python train.py --n_layer=9 --moe_layers=[1, 3, 5, 7] --balance_loss=0.00343 --groups_per_token=4 --norm_eps=1e-07 --lr=0.00214 --beta1=0.93 --batch_tokens=[65536, 131072, 196608] --dataset="wikipedia_en"
Below are experts of layer 5 (counted from 0) of a mixture-of-experts language model. Rows are named router (the router's row for the expert), gate (a neuron's input weights, with its number), up (a neuron's input weights, with its number) and show model dimensions 0-127. Each number is 200 + 30 x the weight over its row's rms, rounded and kept within 0 to 999.
After each expert's rows: "comes after" lists some tokens at least twice as common just before its tokens as in all text; "mostly gets" lists some tokens that are sent to it at least half of the time. This comes from a sample of Wikipedia text that the model never trained on. Tokens count by the router's weight.

# expert 97
router,193,165,206,227,214,113,207,215,215,225,186,152,147,174,194,188,227,178,158,227,250,210,213,231,178,185,162,216,141,161,180,181,154,194,172,188,146,200,207,200,223,210,214,207,173,179,184,261,168,156,176,167,239,169,191,121,217,197,192,197,197,219,171,189,201,243,223,185,215,198,229,208,220,245,146,200,190,238,220,173,142,174,201,210,183,209,249,203,138,174,225,174,173,185,198,231,147,203,154,222,210,173,144,202,176,215,178,221,224,225,243,202,213,230,227,246,120,221,191,196,215,236,227,197,233,195,197,175
gate0,181,175,225,249,226,143,256,176,181,213,178,238,236,195,201,218,191,169,226,179,220,231,186,183,207,187,174,229,210,195,168,238,188,199,188,234,230,175,204,200,163,149,256,213,190,146,214,231,234,184,188,208,219,189,197,194,157,200,181,200,200,184,226,221,159,107,196,190,224,112,228,219,231,212,134,175,192,193,208,201,223,216,172,179,191,173,201,206,201,190,214,240,192,230,249,214,200,130,211,212,189,158,148,167,197,217,248,225,234,197,176,182,239,266,258,204,208,222,160,201,236,216,218,226,149,146,170,182
up0,194,231,209,211,167,200,187,195,203,206,227,191,186,250,240,210,242,164,213,197,169,195,243,155,161,201,210,183,207,132,227,164,218,198,217,266,181,192,204,194,208,234,181,251,172,183,178,213,147,240,204,178,169,160,268,166,216,251,194,249,160,197,208,190,209,222,169,221,154,198,193,244,238,233,224,167,175,210,217,241,205,161,180,203,290,205,186,228,191,189,206,185,259,197,228,178,180,187,185,98,231,209,200,176,261,215,195,188,173,237,182,181,204,186,194,178,231,183,233,248,181,209,162,207,165,228,195,216
comes after: " |", ")", " |  |", ") |", " |  |  |", "% |"
mostly gets: "\n", " separ", " prevent", " viol", " discuss", " col"

# expert 114
router,171,167,162,182,210,199,233,169,196,217,212,179,174,205,213,221,230,162,180,150,247,193,234,224,165,230,181,178,178,194,228,210,192,188,193,162,201,289,272,217,224,249,204,194,205,220,177,255,218,190,234,214,200,185,245,173,196,201,148,174,209,229,180,172,232,198,214,202,179,175,246,253,221,204,179,163,174,209,186,243,213,221,171,244,236,168,210,175,182,179,166,180,190,178,206,219,148,112,172,216,215,143,214,148,198,166,200,198,213,226,256,198,220,174,226,175,198,227,249,260,140,164,191,217,226,234,204,206
gate2,185,174,171,180,240,186,190,197,158,141,232,161,166,179,221,201,173,235,197,164,172,221,226,217,161,216,234,230,224,233,237,222,205,196,186,228,209,232,217,233,229,204,147,176,231,238,220,161,224,198,202,197,213,185,188,206,204,195,204,153,186,208,201,145,138,211,173,250,137,234,210,203,159,175,142,165,216,238,166,190,187,184,183,156,195,162,214,214,221,172,120,237,166,184,213,240,200,155,215,216,233,152,154,178,197,221,211,168,192,200,179,255,190,203,254,208,256,221,217,190,134,169,230,235,225,228,184,227
up2,152,158,143,201,186,156,255,195,219,165,207,147,227,212,213,183,195,173,172,211,194,196,252,184,157,168,199,216,193,182,210,181,189,148,183,193,159,209,202,244,160,207,154,142,190,249,226,172,198,187,195,271,202,203,202,131,162,191,156,206,169,179,197,205,188,211,195,247,193,232,229,263,142,212,163,194,240,190,201,227,167,197,155,194,217,188,202,186,264,233,158,204,196,220,237,209,198,160,276,221,194,157,198,171,181,206,181,176,143,246,167,191,204,173,239,198,206,216,204,215,192,201,158,244,179,205,215,238
comes after: "\n", "-", "\n\n", "- •", "- N", ")"
mostly gets: "- •", "| Total", "- Number", "| Total votes", "- Position", "- Date"

# expert 5
router,165,162,188,190,208,137,205,219,202,202,207,165,166,157,214,190,247,168,172,241,221,200,214,218,174,202,173,208,129,178,195,229,163,195,193,171,152,200,188,190,198,198,247,235,185,199,189,277,158,176,177,179,205,157,185,142,229,209,160,213,193,225,177,187,221,212,217,180,197,212,263,239,226,207,142,189,179,242,217,181,133,171,195,221,183,197,248,218,154,169,190,165,193,185,194,228,135,174,151,238,213,177,144,175,157,207,174,230,234,203,258,195,219,213,226,255,139,199,186,207,214,196,232,190,245,196,186,178
gate1,150,188,191,174,196,194,132,244,217,211,169,254,180,170,208,198,177,195,175,227,179,179,205,239,187,181,225,199,190,236,186,222,147,233,183,275,189,175,202,185,247,179,222,194,228,183,194,174,172,241,171,157,251,157,181,224,207,174,205,261,183,229,217,195,185,185,185,232,240,221,242,192,156,193,259,240,222,238,173,234,183,223,204,201,197,216,173,136,237,161,201,225,204,203,232,204,228,249,198,159,190,218,207,214,186,199,168,165,190,111,267,205,210,197,163,172,209,197,162,157,172,241,191,197,231,221,164,238
up1,191,166,166,200,217,184,182,224,205,187,177,256,158,228,232,164,143,179,233,191,201,217,233,231,174,229,194,206,189,234,204,239,122,219,200,225,143,174,240,176,242,151,183,237,194,182,202,132,212,222,139,210,223,200,180,193,194,215,245,208,245,225,222,175,183,206,213,225,182,226,214,211,155,198,203,179,148,217,189,209,172,214,217,250,209,244,226,168,239,217,212,256,207,182,272,200,191,184,180,227,144,168,182,179,273,218,201,198,201,128,263,180,199,194,184,212,222,145,187,187,155,212,194,189,219,209,196,227
comes after: " |", ")", " |  |", " |  |  |", ") |", "% |"
mostly gets: "\n", " Location within", ", however", " Meanwhile", " popul", ": →"

# expert 125
router,181,155,165,239,239,189,228,174,209,224,219,141,206,193,199,249,185,182,186,204,230,188,210,214,197,153,217,191,187,160,226,170,161,155,189,219,220,271,255,198,156,175,167,247,170,201,189,223,162,174,226,199,178,204,205,189,215,148,164,237,253,173,197,175,195,172,213,237,204,276,203,249,219,213,165,199,209,164,219,214,258,146,168,226,230,165,224,184,196,223,145,165,197,209,231,250,177,179,234,236,223,188,192,159,217,173,117,211,204,239,219,170,199,186,235,196,243,231,193,183,168,167,202,224,208,211,183,175
gate2,200,203,217,246,187,207,242,186,188,258,210,152,119,224,218,228,223,212,224,197,130,255,216,194,156,210,188,189,167,206,211,208,200,189,149,162,250,217,265,214,190,206,180,191,207,135,231,214,238,128,197,252,221,177,198,216,212,227,220,206,224,216,146,188,190,216,239,198,217,211,245,170,229,244,188,186,148,170,158,211,180,185,185,201,234,226,225,220,143,255,218,217,209,164,206,158,203,230,214,195,205,222,177,201,192,230,147,225,156,197,215,192,221,207,159,145,232,213,159,223,236,182,193,221,232,207,186,158
up2,232,217,164,257,204,230,171,172,207,216,207,139,212,184,195,194,237,123,176,190,217,223,141,169,193,207,185,154,256,182,153,201,198,207,190,157,240,183,148,165,228,184,177,197,196,233,139,257,189,250,218,143,159,217,186,178,247,205,211,184,157,192,229,185,172,166,182,243,196,207,185,196,240,184,135,239,225,173,217,225,193,228,170,187,191,166,209,217,212,197,164,167,141,205,226,283,202,198,222,196,219,194,184,161,230,274,238,191,198,214,203,214,215,230,188,204,209,205,216,166,214,188,192,164,171,227,180,214
comes after: "\n\n", " |", "\n", "|", " | ", "| No."
mostly gets: "andidate | Votes |", " | Notes |", "| Party", " % |", "| Year", "| Preceded by"

# expert 3
router,121,197,169,195,220,221,189,200,162,191,224,188,204,171,203,223,205,160,200,194,217,199,166,181,135,178,206,179,167,205,249,176,173,159,188,215,177,200,248,226,221,211,204,188,205,201,190,237,163,144,235,173,173,170,144,220,252,177,219,210,209,167,184,157,229,202,188,184,253,226,215,196,186,171,165,251,197,180,182,152,145,228,185,219,166,246,238,230,223,167,198,210,192,216,173,257,167,190,166,259,240,151,213,154,180,225,178,235,257,225,226,189,236,190,211,179,157,262,183,197,195,123,193,216,222,210,206,180
gate1,171,233,177,206,200,235,196,190,246,234,136,176,174,217,235,223,193,215,219,173,206,145,162,248,237,166,206,213,153,186,171,204,187,171,249,178,189,190,203,209,178,204,198,236,192,170,178,180,156,207,214,181,205,182,139,187,223,203,219,193,221,148,160,226,256,184,219,230,234,213,216,210,170,198,122,206,219,170,160,173,152,170,176,197,231,198,233,151,220,198,219,160,188,221,169,235,221,240,241,256,268,193,136,180,218,221,204,206,265,239,203,216,174,165,220,210,227,202,205,175,208,148,209,269,188,218,207,179
up1,164,205,191,212,240,228,209,197,237,202,190,199,193,197,181,236,213,176,201,214,213,177,209,206,260,195,240,194,207,156,229,138,226,179,228,190,184,193,198,168,247,187,156,195,188,155,164,201,193,203,206,226,203,194,153,130,142,211,226,181,193,201,136,187,186,183,219,210,233,186,183,185,154,205,157,128,283,149,216,174,176,213,196,137,149,142,183,197,186,217,177,213,225,189,190,254,154,250,174,197,233,191,136,176,232,222,237,168,202,234,220,207,229,162,238,207,183,216,187,198,199,172,211,258,200,211,222,153
comes after: " | ", "| ", "; ", " ", ") | ", ", "
mostly gets: " Many", " eight", " The two", " a few", " many", " several"

# expert 17
router,121,228,214,225,233,217,199,176,218,224,225,151,199,169,205,196,187,197,225,182,256,184,214,209,187,109,189,253,201,164,218,161,187,201,172,171,172,219,231,250,153,172,230,224,169,171,176,244,181,215,191,217,194,181,193,163,232,182,170,226,211,148,173,203,172,193,193,181,213,203,227,205,191,205,173,192,197,194,237,173,206,194,166,232,169,181,274,195,210,216,156,148,211,237,167,233,187,208,180,246,253,174,202,204,242,196,156,279,207,225,234,211,240,176,216,145,174,196,176,133,170,169,189,210,198,225,166,179
gate1,184,212,260,182,187,153,229,166,224,182,227,173,196,259,249,199,204,227,205,177,165,204,247,246,203,210,175,192,192,225,198,196,149,200,120,183,193,203,122,223,203,170,214,220,195,188,189,154,195,193,212,199,179,218,184,156,195,184,168,160,244,174,195,228,169,206,240,199,182,182,203,187,175,167,167,197,180,181,193,143,223,263,188,217,243,162,201,180,240,198,205,218,203,212,142,221,233,221,214,215,191,167,182,223,135,210,206,223,167,223,257,221,255,233,157,163,234,243,177,173,143,170,196,138,175,202,238,194
up1,167,223,211,192,233,218,215,170,206,186,178,212,181,201,212,173,188,219,196,180,185,178,209,188,177,207,200,216,237,159,176,264,204,253,196,201,273,208,181,196,193,203,197,254,200,173,157,210,140,136,150,174,171,249,170,182,209,208,216,231,262,200,199,184,236,184,274,246,198,236,214,198,195,184,179,257,154,212,168,171,197,176,226,209,245,209,284,192,228,237,174,219,233,231,180,197,196,174,251,193,254,198,176,204,201,207,204,165,191,178,179,215,159,227,192,134,146,210,232,221,263,202,159,165,223,190,206,181
comes after: "\n\n", "==", "===", ".", " |", " =="
mostly gets: "==S", "==P", "===S", "==M", "===M", "===C"

# expert 76
router,154,146,182,178,220,222,220,193,164,193,229,198,174,192,223,215,215,194,170,170,224,192,239,198,177,217,177,156,201,226,232,228,174,197,220,178,185,281,283,206,254,241,236,202,226,235,179,277,227,185,256,214,202,197,231,160,246,216,164,192,204,215,211,170,249,185,206,181,153,188,234,212,195,196,177,170,185,202,196,215,213,206,183,235,236,164,189,188,177,168,164,172,208,204,213,225,180,133,190,244,181,163,221,136,185,168,190,222,227,220,240,184,181,178,244,191,218,203,239,251,169,161,219,223,273,237,194,203
gate2,188,176,185,137,190,198,213,181,161,208,223,233,182,210,229,275,221,158,176,194,209,209,213,93,176,235,194,229,182,163,246,207,216,187,227,188,168,162,221,165,222,192,221,160,247,208,227,171,261,206,199,168,193,173,181,231,197,158,180,140,214,215,227,229,217,173,152,218,221,177,185,208,201,220,148,164,186,158,204,252,190,167,189,188,231,147,220,168,218,186,216,174,232,206,196,175,198,215,165,163,215,195,206,194,240,232,154,212,211,211,214,195,235,154,210,178,237,138,215,163,165,196,251,192,224,243,213,247
up2,226,180,242,219,167,222,198,228,218,176,271,238,219,184,199,212,241,220,188,219,208,204,307,183,206,214,162,223,219,215,195,236,232,181,264,222,231,210,186,174,259,253,202,236,234,201,230,230,255,166,177,151,162,220,187,234,215,211,197,147,202,220,187,180,211,199,217,212,188,233,179,257,197,185,139,228,210,196,196,186,248,177,214,182,193,156,200,204,182,239,206,175,243,199,207,184,225,220,199,162,132,213,168,239,217,226,228,216,194,243,259,241,176,252,210,185,224,190,234,197,167,191,228,220,207,247,212,225
comes after: "\n", "-", "- ", "- •", "- N", "- M"
mostly gets: "- •", "- Website:", "- Release", "- Date", "- Architect", "- Species"

# expert 51
router,170,143,189,232,236,207,217,212,213,209,251,174,169,217,199,236,220,191,169,174,228,215,245,217,163,168,172,207,222,154,200,192,146,195,228,215,213,244,250,211,147,210,162,229,194,174,182,243,194,174,216,199,187,212,245,195,215,184,198,224,257,181,167,178,205,214,197,250,178,221,168,190,186,193,139,248,215,194,189,215,215,188,167,257,215,165,232,194,136,159,117,206,196,186,211,224,235,174,168,206,225,202,162,214,220,158,126,221,197,203,202,140,212,244,193,177,196,209,189,167,115,178,202,165,204,234,186,183
gate2,232,187,181,188,194,145,228,240,196,178,254,184,216,243,188,182,174,198,186,208,119,225,198,205,198,223,195,253,190,166,250,231,190,213,214,228,220,190,235,241,207,155,213,162,218,194,198,211,204,256,183,170,220,172,245,255,212,204,247,210,185,174,201,169,220,216,173,213,252,201,217,173,208,165,213,200,179,252,231,216,228,222,187,249,175,194,186,171,212,161,171,229,152,192,276,181,202,227,169,238,212,233,188,186,184,171,182,157,179,220,221,204,257,219,231,186,145,179,180,183,158,133,176,173,115,220,204,196
up2,203,199,141,198,174,216,206,243,181,223,234,223,190,233,197,174,206,201,248,219,154,183,169,204,242,183,243,178,240,181,221,235,204,182,193,207,247,234,169,229,130,209,204,168,203,174,218,205,197,150,189,251,198,226,208,200,180,233,215,188,167,200,202,185,193,200,192,132,228,199,174,185,148,260,205,255,191,198,158,179,121,185,168,182,201,226,217,193,190,202,177,225,208,206,176,197,143,146,184,228,181,224,202,196,247,149,203,166,190,192,157,207,149,152,158,273,199,246,197,259,250,239,233,203,194,212,211,182
comes after: " |", "\n", " MP", "\n\n", "| Party", "C"
mostly gets: "| Party", " n/", "andidate | Votes |", " JP", "| Preceded by", " | Notes |"